{"n_layer": 15, "norm": "rmsnorm", "dataset": "wikipedia_en"}
Below are experts of layer 7 (counted from 0) of a mixture-of-experts language model. Rows are named router (the router's row for the expert), gate (a neuron's input weights, with its number), up (a neuron's input weights, with its number) and show model dimensions 144-191. Each number is 50 + 10 x the weight over its row's rms, rounded and kept within 0 to 99.
Before each expert's rows: "mostly gets" lists some tokens that are sent to it at least half of the time. This comes from a sample of Wikipedia text that the model never trained on.

# expert 8
mostly gets: " for the", " by the", " with the", " and the", " from the", " at the"
router:51 57 66 56 47 52 45 49 40 61 42 53 46 38 55 43 42 62 35 48 65 52 55 51 64 48 51 65 54 24 37 50 67 54 43 49 34 57 37 43 66 59 47 49 47 60 26 41
gate0:63 44 54 56 57 48 70 53 45 44 45 53 41 54 37 50 66 43 71 58 55 51 57 70 35 56 39 52 68 57 51 49 49 40 66 72 41 49 51 65 53 62 54 55 43 53 43 47
up0:42 57 52 39 59 59 57 82 49 40 45 56 75 62 35 62 66 42 43 45 53 63 50 47 46 41 60 40 52 61 54 45 43 40 38 52 54 62 60 43 50 54 50 47 48 57 39 54
gate1:68 39 55 70 38 65 57 56 45 68 43 57 61 49 41 66 68 58 49 69 50 53 62 33 60 60 36 59 50 49 35 57 23 40 51 44 47 65 37 48 60 44 52 61 53 59 39 62
up1:59 50 45 36 54 52 46 60 62 72 44 50 60 40 57 47 57 38 34 56 59 37 47 42 35 52 58 50 41 48 64 34 39 54 65 47 37 57 57 54 51 56 48 48 47 30 60 55
gate2:47 46 54 52 56 39 36 45 42 50 62 55 50 51 52 59 63 47 61 51 46 42 48 51 37 48 44 58 46 39 46 51 51 62 66 54 66 48 38 40 41 46 59 59 43 49 35 63
up2:66 39 47 34 32 47 59 62 47 44 65 45 72 59 47 56 40 47 54 44 36 58 60 59 61 45 39 55 56 51 40 41 49 52 48 34 42 52 54 62 35 49 49 57 66 35 52 43
gate3:61 57 67 34 42 51 57 60 43 69 52 69 46 40 35 68 50 44 48 56 48 42 52 42 58 52 60 54 60 66 44 57 42 33 57 59 35 43 52 60 50 46 49 51 60 48 65 54
up3:42 44 44 43 38 35 58 57 34 50 58 34 53 59 57 50 70 61 37 49 56 39 51 60 58 45 42 54 50 46 59 63 49 48 60 60 25 55 45 40 67 43 66 50 46 48 42 43
gate4:52 64 55 59 40 42 55 44 31 68 64 61 40 67 51 65 53 60 45 41 54 79 47 47 65 42 42 52 42 40 38 57 36 57 67 67 46 43 36 35 33 55 67 44 61 43 50 48
up4:63 55 49 47 29 48 51 49 61 31 46 61 49 48 47 46 69 51 52 36 52 52 39 28 52 57 47 49 53 47 58 65 65 68 38 42 54 54 48 56 59 28 55 69 28 56 35 44
gate5:51 51 57 45 46 60 55 34 61 51 53 43 51 50 46 52 56 61 55 33 23 54 52 49 56 49 53 67 44 67 51 63 41 57 65 55 61 64 38 46 38 50 34 37 46 45 58 57
up5:50 76 45 49 55 46 42 46 55 58 43 50 49 46 35 53 53 54 48 51 42 64 45 52 64 44 61 55 49 55 49 59 41 42 59 56 52 59 55 49 73 65 47 64 47 54 48 32
gate6:72 45 58 52 48 60 76 50 64 51 51 50 36 56 54 50 51 37 65 50 60 52 59 56 57 59 39 34 60 42 24 48 64 41 54 41 56 68 52 46 32 47 58 64 40 48 55 37
up6:38 44 48 43 37 51 47 57 49 47 71 57 55 72 45 39 66 55 58 69 36 69 42 60 53 55 52 54 44 45 49 47 34 49 39 63 62 40 45 35 45 55 49 46 64 45 61 43
gate7:58 44 36 49 45 20 63 31 46 49 58 71 56 43 61 30 56 56 58 49 68 63 31 43 50 55 43 46 65 48 51 73 59 53 39 55 54 40 53 47 57 73 54 46 31 62 48 41
up7:59 68 46 52 39 48 49 56 54 45 49 39 49 47 50 56 43 30 49 51 49 56 40 54 61 49 49 62 52 66 44 53 51 45 57 44 42 54 61 56 65 48 58 45 46 46 45 57

# expert 13
mostly gets: " collect", " best", " treat", " Public", " Hold", " offer"
router:49 58 55 56 51 46 51 45 46 47 67 42 38 56 43 79 63 41 32 39 38 78 43 43 63 44 51 67 44 54 29 34 47 47 44 58 39 70 50 44 47 62 40 55 58 56 37 48
gate0:62 50 42 36 49 42 54 43 64 55 70 47 47 60 58 62 52 46 42 44 38 73 58 39 49 47 43 54 61 36 47 57 32 58 61 55 27 55 50 38 36 43 47 54 46 62 56 45
up0:40 55 34 32 60 50 53 59 66 46 51 60 60 59 66 36 51 60 34 39 43 45 61 40 52 52 61 31 64 43 45 60 47 44 40 37 25 39 57 55 52 64 52 50 34 66 38 56
gate1:56 58 32 38 65 44 59 49 40 51 53 52 36 43 42 72 56 29 49 48 49 45 54 55 52 35 40 33 66 40 37 54 50 55 51 46 33 70 56 44 43 41 63 52 44 57 46 71
up1:53 45 44 47 56 53 42 46 54 46 66 73 45 57 45 60 63 45 41 54 44 40 42 50 38 56 49 48 36 45 60 63 47 42 46 28 41 41 52 39 44 44 46 65 48 34 53 56
gate2:45 56 64 53 48 58 65 50 51 56 45 44 48 40 55 41 58 44 36 43 40 50 50 46 52 52 62 57 40 68 44 51 46 46 51 56 56 62 53 34 58 54 49 55 52 42 65 67
up2:62 55 40 62 62 35 35 40 39 44 50 52 49 65 51 51 50 40 69 56 53 45 48 45 50 50 47 42 54 40 47 40 62 43 30 66 63 50 46 59 38 48 53 50 63 59 57 44
gate3:56 51 63 53 69 29 40 49 56 57 57 50 35 32 60 46 45 41 46 59 45 50 31 51 43 30 50 53 71 54 58 40 51 62 43 43 54 45 46 45 52 73 71 69 43 58 59 56
up3:66 51 63 66 72 48 45 52 48 67 49 29 59 65 28 46 37 56 48 67 52 44 40 38 78 33 42 55 46 54 42 59 50 62 35 65 47 43 52 53 65 51 37 50 47 49 47 71
gate4:53 41 52 62 48 54 69 35 58 40 50 39 33 64 50 63 49 45 51 58 47 35 52 54 38 49 57 69 55 42 53 48 45 60 51 46 40 44 49 52 60 65 71 67 31 53 37 57
up4:40 58 50 46 49 60 60 47 55 37 36 68 58 64 39 74 62 68 48 54 44 51 32 26 49 64 66 43 50 45 42 70 39 72 39 56 67 50 46 57 54 40 55 45 60 51 43 57
gate5:37 45 74 40 44 36 37 55 58 51 49 46 46 42 32 52 64 56 49 55 50 60 44 35 43 51 54 42 58 55 40 57 53 60 64 51 44 55 51 51 54 57 63 30 59 50 60 54
up5:43 46 30 41 47 51 62 45 71 43 49 56 47 48 58 49 43 56 42 58 48 41 51 55 27 54 51 62 42 37 53 58 60 34 56 42 37 56 52 44 56 41 42 48 65 44 62 33
gate6:55 60 39 41 61 53 50 43 61 41 58 63 57 52 36 60 50 54 41 43 49 65 59 66 40 49 51 56 49 52 52 52 37 55 53 54 37 51 55 54 58 45 56 48 52 49 52 55
up6:52 48 43 51 42 54 51 57 39 52 53 57 51 71 56 42 58 64 76 52 55 52 67 51 53 24 30 61 63 46 44 37 45 39 66 55 52 65 42 62 52 61 36 47 45 64 36 52
gate7:70 55 55 52 42 46 41 51 30 41 38 48 40 52 50 71 44 36 42 42 75 42 47 54 62 46 51 56 49 59 38 42 37 53 60 50 34 39 57 74 52 59 33 57 50 63 44 40
up7:57 48 65 53 65 49 45 64 61 52 57 18 45 33 44 37 43 61 64 51 42 48 45 37 52 42 45 49 60 49 47 48 43 58 36 35 44 48 41 50 50 43 41 62 54 57 56 52

# expert 56
mostly gets: " other", "s and", " more", " most", " three", " both"
router:51 48 56 49 51 67 49 30 42 62 73 46 66 42 44 58 35 37 31 31 46 43 56 56 63 45 60 59 59 45 57 53 50 61 61 46 35 44 48 55 52 54 63 48 68 40 36 43
gate0:49 44 39 47 46 48 48 47 39 45 39 52 60 46 31 56 37 34 53 45 66 45 83 32 79 55 49 31 62 49 50 58 59 58 43 43 37 54 60 44 38 47 50 68 64 57 55 57
up0:62 42 38 53 57 43 59 58 32 56 60 38 50 49 35 42 51 52 44 56 53 67 54 41 38 40 44 44 60 42 17 44 43 36 48 55 46 40 38 34 53 50 60 55 50 80 38 56
gate1:61 42 52 54 54 50 44 46 52 37 59 50 53 59 53 52 28 59 44 42 67 61 48 55 48 43 63 58 47 42 59 47 50 65 44 48 53 51 48 52 48 48 71 49 25 34 50 57
up1:33 46 32 65 48 57 53 49 44 48 38 55 41 66 60 50 41 38 42 57 52 64 51 51 60 64 38 56 47 74 73 40 53 34 45 46 47 48 63 43 58 65 51 48 51 45 40 40
gate2:43 54 39 67 56 41 27 42 59 39 38 39 55 44 38 51 51 61 49 51 47 44 52 45 53 76 61 40 25 63 53 42 32 53 63 43 39 49 49 56 49 27 52 47 53 50 52 57
up2:46 53 61 54 46 57 51 64 49 55 42 51 51 50 49 74 63 44 40 39 55 56 47 47 43 61 50 65 51 56 37 40 56 26 63 37 53 55 38 62 40 52 42 66 60 35 56 49
gate3:55 56 47 40 46 51 40 63 60 51 50 62 52 50 46 45 59 46 63 52 53 55 54 41 73 53 51 41 66 42 44 49 49 39 57 38 39 55 47 50 44 23 50 54 64 26 57 64
up3:54 60 43 53 53 43 60 56 49 47 48 64 69 50 51 51 44 26 51 53 35 42 43 49 42 46 44 39 47 55 49 56 52 47 54 49 55 42 38 37 33 45 40 50 57 69 36 56
gate4:50 69 59 70 31 58 68 45 53 58 53 39 49 40 69 44 29 40 50 40 56 24 51 60 55 43 37 60 56 46 52 61 47 47 38 41 54 37 50 40 60 61 68 53 51 36 65 42
up4:41 42 58 48 52 66 47 47 46 39 43 73 56 65 45 52 70 73 65 47 38 45 58 51 61 51 75 43 49 51 50 50 49 61 30 38 52 67 48 43 44 47 52 56 46 47 56 49
gate5:59 51 50 44 66 55 57 61 49 55 42 38 76 66 54 66 54 44 48 50 32 55 63 52 61 47 61 54 45 43 39 42 57 46 42 45 39 45 54 59 63 47 57 57 59 39 61 54
up5:58 55 39 41 41 44 66 51 46 43 53 58 42 51 51 55 49 72 46 56 42 51 60 37 76 60 43 54 43 53 60 47 55 56 43 65 50 54 44 54 45 59 31 41 75 48 50 59
gate6:45 48 70 55 51 53 55 35 49 40 56 43 60 39 46 33 44 53 53 62 58 42 58 46 53 39 50 39 56 64 62 58 52 64 44 65 57 52 66 42 65 51 47 40 49 45 53 44
up6:52 49 52 68 60 49 41 66 45 61 60 24 38 37 49 66 55 57 26 50 64 43 58 50 46 53 42 72 58 60 59 41 44 55 43 57 46 57 63 41 40 59 56 29 40 55 30 61
gate7:65 47 56 38 46 47 56 58 49 68 45 37 65 58 49 53 51 38 70 51 41 49 66 40 61 51 54 38 36 45 51 64 50 56 43 40 41 47 52 68 42 53 55 49 28 46 50 50
up7:58 61 47 55 49 56 57 59 46 47 49 53 46 48 45 70 40 38 51 44 45 55 42 43 58 34 64 54 46 47 49 72 38 54 33 42 48 25 47 70 53 44 42 54 52 56 48 54

# expert 16
mostly gets: ", but", "The", " that the", " but", " when", " it was"
router:63 46 58 42 57 41 62 49 46 54 62 41 44 35 43 50 36 49 34 21 67 50 47 57 48 42 59 60 46 33 24 63 54 53 63 40 48 61 37 44 48 45 50 48 59 42 40 45
gate0:44 69 61 56 62 46 43 46 48 54 62 50 60 42 52 57 62 44 25 39 53 56 51 47 73 43 52 36 66 52 46 52 53 51 46 52 53 47 53 47 47 35 59 34 43 47 36 68
up0:40 61 58 56 34 65 48 64 57 51 42 49 47 47 57 39 43 47 55 48 56 43 58 41 60 34 59 51 52 46 49 51 56 56 46 58 18 33 48 62 55 52 53 49 46 50 55 53
gate1:60 46 43 52 59 51 60 49 41 52 39 38 51 70 43 59 57 44 41 55 48 25 36 46 54 49 58 56 54 52 50 65 55 58 58 52 54 56 72 58 42 48 48 51 44 33 38 37
up1:62 52 46 45 49 48 41 53 42 32 42 58 57 49 48 49 61 47 50 46 51 70 46 45 50 59 50 42 59 43 60 52 67 62 17 51 52 40 46 53 53 44 40 66 47 53 54 53
gate2:33 50 48 62 51 58 53 46 52 41 37 46 67 56 53 75 34 38 60 62 67 66 57 58 56 35 70 53 37 42 44 60 69 52 53 49 23 54 51 47 46 48 45 48 58 43 34 56
up2:65 36 60 45 69 50 55 37 41 47 77 43 41 41 44 56 52 29 50 65 60 66 66 60 42 54 49 46 41 51 39 58 58 52 52 50 41 58 39 67 51 59 49 49 49 47 45 67
gate3:63 64 63 55 50 42 38 57 60 50 43 50 46 54 49 48 46 60 59 30 51 52 56 63 44 60 40 69 48 44 56 51 39 50 44 39 32 66 52 42 33 43 46 37 55 46 46 50
up3:40 56 56 29 45 57 74 48 44 51 43 56 55 68 46 57 44 49 47 46 30 42 29 39 38 61 60 45 39 39 59 55 47 66 42 33 52 69 56 42 58 44 30 62 49 54 58 61
gate4:56 52 53 43 52 56 55 76 54 48 53 49 49 47 49 46 35 47 66 32 46 68 48 43 60 61 38 65 66 51 36 50 47 52 48 52 58 64 64 45 61 68 38 51 57 51 36 48
up4:53 57 47 61 38 50 52 35 66 50 43 75 48 69 53 39 68 54 46 50 48 56 31 50 56 44 49 47 66 41 52 52 56 35 59 47 51 45 44 26 34 45 53 48 28 42 47 49
gate5:61 53 47 54 44 48 55 49 61 61 39 39 47 46 49 51 40 53 46 42 52 49 55 47 51 46 35 32 55 56 39 44 47 64 58 46 39 59 46 69 62 52 53 59 65 51 54 35
up5:72 69 51 38 49 60 55 46 47 35 49 43 64 58 55 51 58 40 54 36 52 41 59 51 55 80 65 55 69 61 59 39 42 50 56 56 45 51 44 42 61 45 33 60 39 44 46 42
gate6:48 60 39 39 48 63 45 47 45 54 47 50 35 43 44 51 70 44 31 48 50 52 57 58 67 48 38 47 51 36 45 43 60 53 45 48 52 46 57 26 57 44 37 65 34 49 38 57
up6:46 62 44 41 48 34 31 55 50 57 57 42 45 37 39 34 37 60 49 63 51 56 67 58 45 50 33 51 41 46 58 59 63 59 70 59 59 39 50 40 58 57 55 56 40 61 61 40
gate7:50 47 60 73 55 41 38 39 39 44 51 56 65 52 58 39 20 38 60 41 69 46 41 35 38 45 44 52 58 29 55 48 33 59 47 62 64 40 58 60 45 49 61 54 55 43 45 42
up7:56 62 52 61 77 46 50 25 30 67 42 57 33 34 50 45 44 54 54 56 43 34 55 55 72 51 64 52 71 51 39 52 56 60 56 33 36 56 51 54 49 31 49 57 32 42 41 53

# expert 50
mostly gets: " new", "The", " this", "ing the", " This", "th century"
router:61 45 45 47 50 50 46 40 53 61 56 47 48 35 34 60 56 61 34 39 41 57 52 61 57 46 45 57 51 48 51 38 55 56 37 60 44 61 47 55 43 53 48 50 64 50 46 46
gate0:54 47 63 61 56 47 70 57 56 53 51 46 56 45 55 52 59 48 62 36 38 40 56 59 39 58 63 35 40 52 66 54 33 59 39 54 44 26 52 45 58 42 40 52 54 41 56 39
up0:50 37 32 57 54 52 56 57 69 37 51 51 58 64 45 73 46 46 37 58 60 51 44 29 63 50 65 51 47 49 48 45 27 42 50 59 43 34 54 52 57 45 50 60 46 36 41 50
gate1:64 54 49 55 62 52 60 43 57 50 34 55 31 41 54 70 56 41 50 48 36 55 41 47 34 73 47 47 42 62 43 42 40 38 43 38 45 49 53 58 27 49 43 58 52 49 63 32
up1:63 59 50 50 59 58 62 50 69 51 46 58 55 66 52 63 44 36 79 59 44 52 52 53 48 52 60 62 57 60 53 51 40 58 60 37 47 62 44 59 28 41 70 49 49 62 38 44
gate2:47 49 45 57 52 49 43 59 52 54 48 44 55 56 36 47 74 56 35 49 38 58 42 67 58 53 45 59 37 68 36 57 55 46 54 50 38 53 49 40 42 53 48 53 52 71 59 56
up2:52 66 40 57 49 52 31 50 56 44 54 46 59 33 46 56 56 37 68 51 40 39 57 49 43 47 57 36 65 45 72 45 56 55 51 45 33 51 56 42 47 63 47 51 55 56 64 40
gate3:33 42 49 53 50 34 65 48 59 45 54 30 65 49 40 69 48 68 46 34 55 49 38 37 48 60 59 50 53 53 64 44 49 41 40 57 58 64 46 41 54 61 42 39 44 78 45 50
up3:46 38 43 53 57 44 61 52 52 63 62 47 52 42 54 40 79 54 51 77 41 46 60 46 48 53 48 37 45 49 66 43 59 57 53 48 50 31 74 60 57 49 41 54 46 53 51 47
gate4:39 48 45 55 46 65 49 45 55 56 69 43 62 43 37 49 33 40 58 67 44 54 49 65 70 43 32 36 45 41 48 38 48 39 43 43 66 60 28 63 36 75 58 45 67 52 49 30
up4:56 28 45 67 36 41 46 64 47 31 56 47 52 54 51 47 54 49 63 44 24 34 46 41 57 37 41 37 56 50 58 72 75 60 49 55 48 40 42 57 37 43 63 55 41 43 48 76
gate5:35 37 54 62 56 62 57 54 56 44 57 64 58 54 50 37 18 56 42 43 47 49 44 53 43 47 53 39 47 42 53 43 41 40 60 46 48 32 62 59 60 50 54 48 53 68 41 33
up5:57 37 62 56 62 58 44 59 48 47 49 67 55 50 44 34 31 48 52 35 63 60 56 54 50 48 59 53 44 65 61 50 45 61 32 38 49 21 54 76 64 62 43 55 52 59 37 35
gate6:51 54 52 43 51 46 50 41 53 54 46 33 52 50 42 47 58 42 69 41 55 57 63 42 49 39 60 55 42 51 48 72 55 60 43 57 51 49 40 60 70 50 62 44 55 45 46 44
up6:61 45 55 65 56 38 59 56 42 49 55 35 63 50 42 51 37 51 42 63 65 78 52 45 40 39 56 41 65 53 49 60 56 53 38 48 53 61 40 50 62 66 60 55 70 72 32 57
gate7:44 48 39 43 55 46 45 35 50 34 35 56 35 41 42 32 58 59 55 44 58 27 43 50 61 45 68 58 49 38 44 64 60 56 41 57 41 62 55 52 46 54 76 40 37 66 53 57
up7:60 63 60 55 58 38 54 28 61 49 52 37 37 44 49 68 40 43 53 46 46 48 60 52 45 40 30 68 28 41 42 67 39 32 36 42 53 40 49 38 47 36 52 41 58 59 46 64

# expert 10
mostly gets: " the first", " about the", " between the", " water", " this", " This"
router:47 27 51 45 58 55 40 53 53 66 46 53 61 45 63 72 57 41 46 38 54 49 44 42 58 67 55 59 70 25 62 50 54 52 42 61 49 65 55 56 52 50 36 61 60 50 60 51
gate0:47 44 40 51 54 58 52 46 67 46 43 62 42 55 57 58 73 52 54 49 57 49 56 64 49 58 47 49 45 49 38 33 38 38 53 72 39 80 53 62 64 66 60 50 64 54 43 45
up0:45 40 44 48 59 51 36 50 56 46 44 37 47 63 51 38 35 47 55 50 40 45 43 55 48 48 48 57 37 37 44 56 45 48 50 55 39 45 46 42 57 44 56 61 37 56 44 38
gate1:43 48 63 52 61 78 57 41 46 58 65 54 50 47 56 49 40 55 44 40 46 54 35 63 55 47 35 78 54 52 45 41 47 24 52 65 50 65 47 58 50 59 42 58 38 36 53 52
up1:40 58 41 66 52 44 43 27 40 38 32 60 37 72 49 63 46 60 56 45 44 60 46 37 58 44 27 58 42 44 48 46 45 51 48 41 55 68 57 53 46 62 59 38 42 52 59 54
gate2:60 64 53 62 47 50 45 53 47 65 56 55 51 47 37 47 69 36 39 56 47 47 42 46 57 47 48 35 54 48 53 74 35 72 40 63 52 47 66 43 43 58 32 61 38 50 60 45
up2:52 52 55 53 45 40 47 49 42 42 26 52 38 34 55 44 50 50 48 47 44 49 51 46 34 50 70 65 50 66 52 56 58 35 48 71 63 48 56 63 62 48 46 34 62 48 46 51
gate3:59 36 44 63 63 54 59 39 48 52 34 68 55 45 63 57 59 50 46 64 51 39 49 59 46 65 52 50 37 49 40 59 39 32 51 46 52 64 56 48 68 48 56 40 56 50 63 55
up3:46 43 36 55 31 54 65 58 62 40 58 51 38 61 42 47 40 63 59 54 49 44 51 70 42 51 52 63 58 61 55 52 60 50 47 47 50 41 40 48 42 52 56 56 50 49 44 44
gate4:45 61 40 48 53 60 38 45 42 58 37 54 57 54 25 58 55 66 52 51 63 76 48 42 38 62 60 52 45 37 48 30 59 42 55 56 58 44 36 63 51 63 43 58 71 61 43 42
up4:65 63 44 51 51 43 51 68 48 56 67 64 46 43 47 58 68 39 34 40 64 46 49 58 52 40 48 65 61 63 28 61 43 55 47 39 66 27 40 38 50 36 61 47 40 43 43 55
gate5:43 44 61 49 51 57 61 55 62 44 50 55 58 43 39 44 43 35 48 63 33 28 44 42 59 42 44 39 50 50 60 35 90 51 63 44 58 41 56 55 60 43 47 49 42 62 62 65
up5:66 47 43 59 43 27 52 53 71 52 56 53 46 34 51 59 54 57 36 63 45 49 40 49 49 59 66 44 54 45 44 47 47 64 55 55 52 44 53 48 50 55 47 57 50 47 65 57
gate6:44 43 57 47 65 39 36 40 49 47 52 50 51 70 39 84 65 57 35 38 48 41 55 42 66 63 44 66 44 45 49 54 37 52 65 48 45 39 53 41 56 51 58 61 51 50 34 58
up6:54 39 51 24 50 54 66 48 54 55 60 49 54 40 29 57 48 67 51 49 41 59 44 51 40 56 53 66 37 46 53 33 54 42 45 36 46 48 56 39 40 52 46 66 60 59 54 48
gate7:58 53 62 59 49 44 55 59 43 54 70 54 64 41 45 61 63 42 56 49 58 47 50 67 54 60 42 58 53 48 62 54 45 49 32 48 64 53 41 46 42 49 48 42 62 36 62 51
up7:53 50 53 49 45 53 50 63 43 60 45 54 71 40 40 41 58 57 52 62 45 44 59 48 51 60 56 52 44 70 62 54 47 42 51 44 53 52 48 27 59 46 51 30 44 51 44 71

# expert 40
mostly gets: "per", "rop", "oin", "bit", "ener", "ro"
router:43 51 50 55 42 63 35 43 55 53 42 64 64 34 55 66 69 45 41 45 49 66 37 65 57 41 68 46 52 39 43 51 38 44 41 43 43 59 44 38 38 50 66 64 72 42 60 46
gate0:43 59 48 53 60 66 44 51 53 55 41 55 41 30 29 45 52 47 40 42 44 45 59 55 68 48 64 43 38 65 52 47 57 68 57 47 55 40 44 56 35 49 47 46 53 38 49 58
up0:41 51 50 70 65 51 59 58 65 34 51 59 59 36 56 25 43 50 45 59 71 62 46 32 67 61 48 53 46 58 55 57 59 53 47 46 67 35 42 56 42 37 39 53 52 54 45 56
gate1:35 45 51 54 55 51 40 55 40 46 53 71 69 39 63 49 43 44 52 48 46 74 44 34 63 39 56 51 44 50 59 45 61 38 40 56 54 63 48 48 36 49 58 33 67 42 61 49
up1:36 43 50 59 56 42 58 56 51 62 69 54 56 53 53 54 40 44 51 38 51 49 51 52 46 62 28 50 46 42 53 58 49 64 34 58 49 46 67 40 54 38 48 65 74 77 47 54
gate2:62 63 42 53 53 52 44 39 54 57 40 50 36 45 51 61 52 62 51 57 52 47 60 28 69 54 61 51 36 39 44 55 41 49 50 49 55 77 48 61 67 63 54 58 58 68 53 32
up2:46 52 36 47 47 38 64 38 59 50 51 50 69 49 77 64 39 53 70 43 54 41 38 34 74 60 47 53 58 45 37 51 52 33 60 60 59 53 37 58 30 63 43 59 64 62 47 40
gate3:43 26 62 55 39 42 57 60 32 41 35 70 62 38 50 53 50 45 55 36 42 52 48 55 59 34 41 48 49 53 36 39 37 28 52 59 44 50 42 45 27 57 61 48 57 50 43 51
up3:70 45 51 49 50 50 40 62 46 41 60 66 58 78 55 47 55 47 61 29 42 38 53 36 58 38 58 72 40 59 37 65 52 54 56 48 58 57 34 40 42 53 30 57 64 51 80 60
gate4:38 71 47 60 31 55 65 59 43 47 38 53 64 54 68 47 59 65 44 56 54 52 53 44 57 28 48 47 45 44 29 65 55 61 24 49 54 52 50 62 68 47 58 32 55 46 40 55
up4:42 46 52 34 44 47 40 63 45 44 64 50 35 43 50 33 40 51 48 49 57 39 44 42 43 54 48 49 37 41 57 37 54 52 47 42 50 44 29 38 70 58 27 56 49 50 33 61
gate5:48 58 54 44 45 60 52 33 48 44 38 45 57 50 68 49 71 37 58 55 55 60 46 40 54 49 46 41 57 56 47 45 55 34 53 64 33 59 39 43 54 56 51 67 59 57 71 55
up5:65 39 48 61 46 63 63 55 53 43 59 48 41 48 50 59 55 26 42 61 30 37 44 37 72 67 54 59 33 41 33 34 65 47 55 66 48 50 56 42 35 48 47 52 37 72 44 49
gate6:57 49 58 52 60 65 45 51 50 37 25 69 41 55 57 64 72 56 59 50 39 53 56 51 64 53 67 54 71 54 45 52 59 41 48 39 60 63 49 41 40 47 57 75 50 72 53 31
up6:64 39 51 56 59 71 50 54 62 63 52 50 64 56 53 51 46 78 44 52 62 51 55 47 40 37 55 45 30 50 40 46 57 42 59 55 41 47 58 56 44 52 55 49 44 68 23 61
gate7:42 70 57 58 40 49 50 44 39 39 39 39 47 47 48 50 45 43 53 48 53 43 52 43 53 50 52 42 55 37 47 55 50 42 50 42 38 36 41 46 28 39 35 55 72 46 51 31
up7:47 59 38 64 42 63 63 39 52 41 47 63 34 72 45 53 66 39 39 62 54 23 56 37 55 62 63 43 57 33 50 59 43 69 53 39 47 61 38 52 57 39 47 55 60 52 52 62

# expert 2
mostly gets: "- Coordinates: ", "mp", "qu", "°", "hyl", "acter"
router:55 44 51 49 42 60 69 45 30 49 47 69 67 49 48 53 43 40 40 58 54 49 40 36 57 50 70 53 52 49 55 50 61 58 52 50 37 51 43 48 47 51 61 52 61 52 57 48
gate0:48 52 40 50 61 52 50 51 53 52 40 60 44 37 51 59 45 66 53 35 36 55 42 38 40 65 50 46 40 46 42 52 68 49 72 57 43 62 50 47 37 46 51 48 60 62 43 59
up0:57 44 80 56 44 64 47 56 43 53 57 43 54 62 48 36 38 50 52 53 52 63 38 60 51 32 52 50 48 41 57 49 45 55 32 54 49 42 35 39 53 44 36 51 47 53 57 41
gate1:56 47 55 48 63 53 74 60 69 65 75 52 31 45 48 52 50 50 52 51 35 44 31 54 32 58 40 66 55 37 55 45 53 47 40 37 44 41 50 33 55 44 64 39 63 43 72 49
up1:39 61 51 49 64 49 63 65 55 56 41 65 67 52 33 61 47 38 66 52 33 44 43 47 53 60 42 50 52 53 42 42 53 41 51 46 28 54 59 44 51 43 49 39 52 57 54 65
gate2:49 50 53 44 52 34 58 55 31 52 53 61 69 38 45 56 51 60 43 30 45 64 29 44 45 59 38 36 35 73 57 53 44 58 49 29 51 45 60 76 39 49 57 37 62 43 70 54
up2:41 42 40 51 55 51 61 46 46 46 40 36 29 70 52 46 49 56 42 54 53 48 60 40 65 42 30 46 40 40 45 58 54 52 64 58 68 39 50 53 59 51 47 50 50 58 52 32
gate3:35 46 59 51 49 58 44 46 40 74 65 32 60 47 50 42 63 64 37 46 58 44 63 39 54 52 73 60 68 52 49 53 48 44 50 54 67 61 35 44 50 39 54 54 51 48 49 37
up3:47 46 41 52 43 36 52 55 50 54 64 62 39 40 48 46 65 52 55 47 43 53 48 35 54 44 53 51 53 55 31 41 38 62 43 54 48 62 42 44 46 46 34 47 58 63 30 49
gate4:50 45 41 65 51 46 46 41 57 46 43 33 64 47 55 61 64 46 64 65 42 27 54 39 42 44 53 53 65 49 52 45 71 44 45 51 36 54 70 57 58 66 47 52 57 59 54 47
up4:42 52 52 66 51 37 41 60 54 47 48 70 68 62 51 50 67 67 49 59 53 59 55 44 50 58 78 45 59 56 42 45 59 53 48 65 35 73 49 45 65 79 38 60 36 35 53 42
gate5:53 59 45 47 43 53 63 53 34 65 41 48 46 55 42 48 54 48 44 43 60 48 43 44 43 60 26 46 51 40 48 61 58 29 66 60 49 71 60 55 36 29 53 54 63 56 39 57
up5:47 26 57 28 42 39 52 41 33 50 61 52 43 36 34 59 51 33 52 35 38 65 26 35 62 53 61 43 51 46 38 51 42 50 32 40 59 46 71 53 43 44 49 39 39 33 50 65
gate6:55 67 63 49 60 47 44 47 30 39 48 35 56 54 65 44 65 40 52 60 56 47 59 38 44 72 57 62 57 55 37 42 62 28 58 53 36 47 49 54 54 65 66 55 60 46 65 58
up6:37 42 50 27 54 62 35 46 39 53 49 40 33 64 54 59 47 55 56 49 76 59 34 56 39 59 26 52 32 57 49 49 57 45 58 54 54 66 66 56 49 37 69 41 49 38 42 44
gate7:56 53 54 48 39 54 48 48 66 60 32 37 67 45 49 50 58 42 41 39 36 41 63 53 41 40 58 58 48 75 56 19 51 37 53 54 48 54 48 63 67 56 54 41 48 49 61 44
up7:39 56 30 41 62 48 49 62 67 55 49 54 37 58 53 49 60 41 36 40 54 56 52 56 48 33 53 59 66 45 44 68 64 68 48 56 49 53 36 40 45 63 50 57 67 59 48 56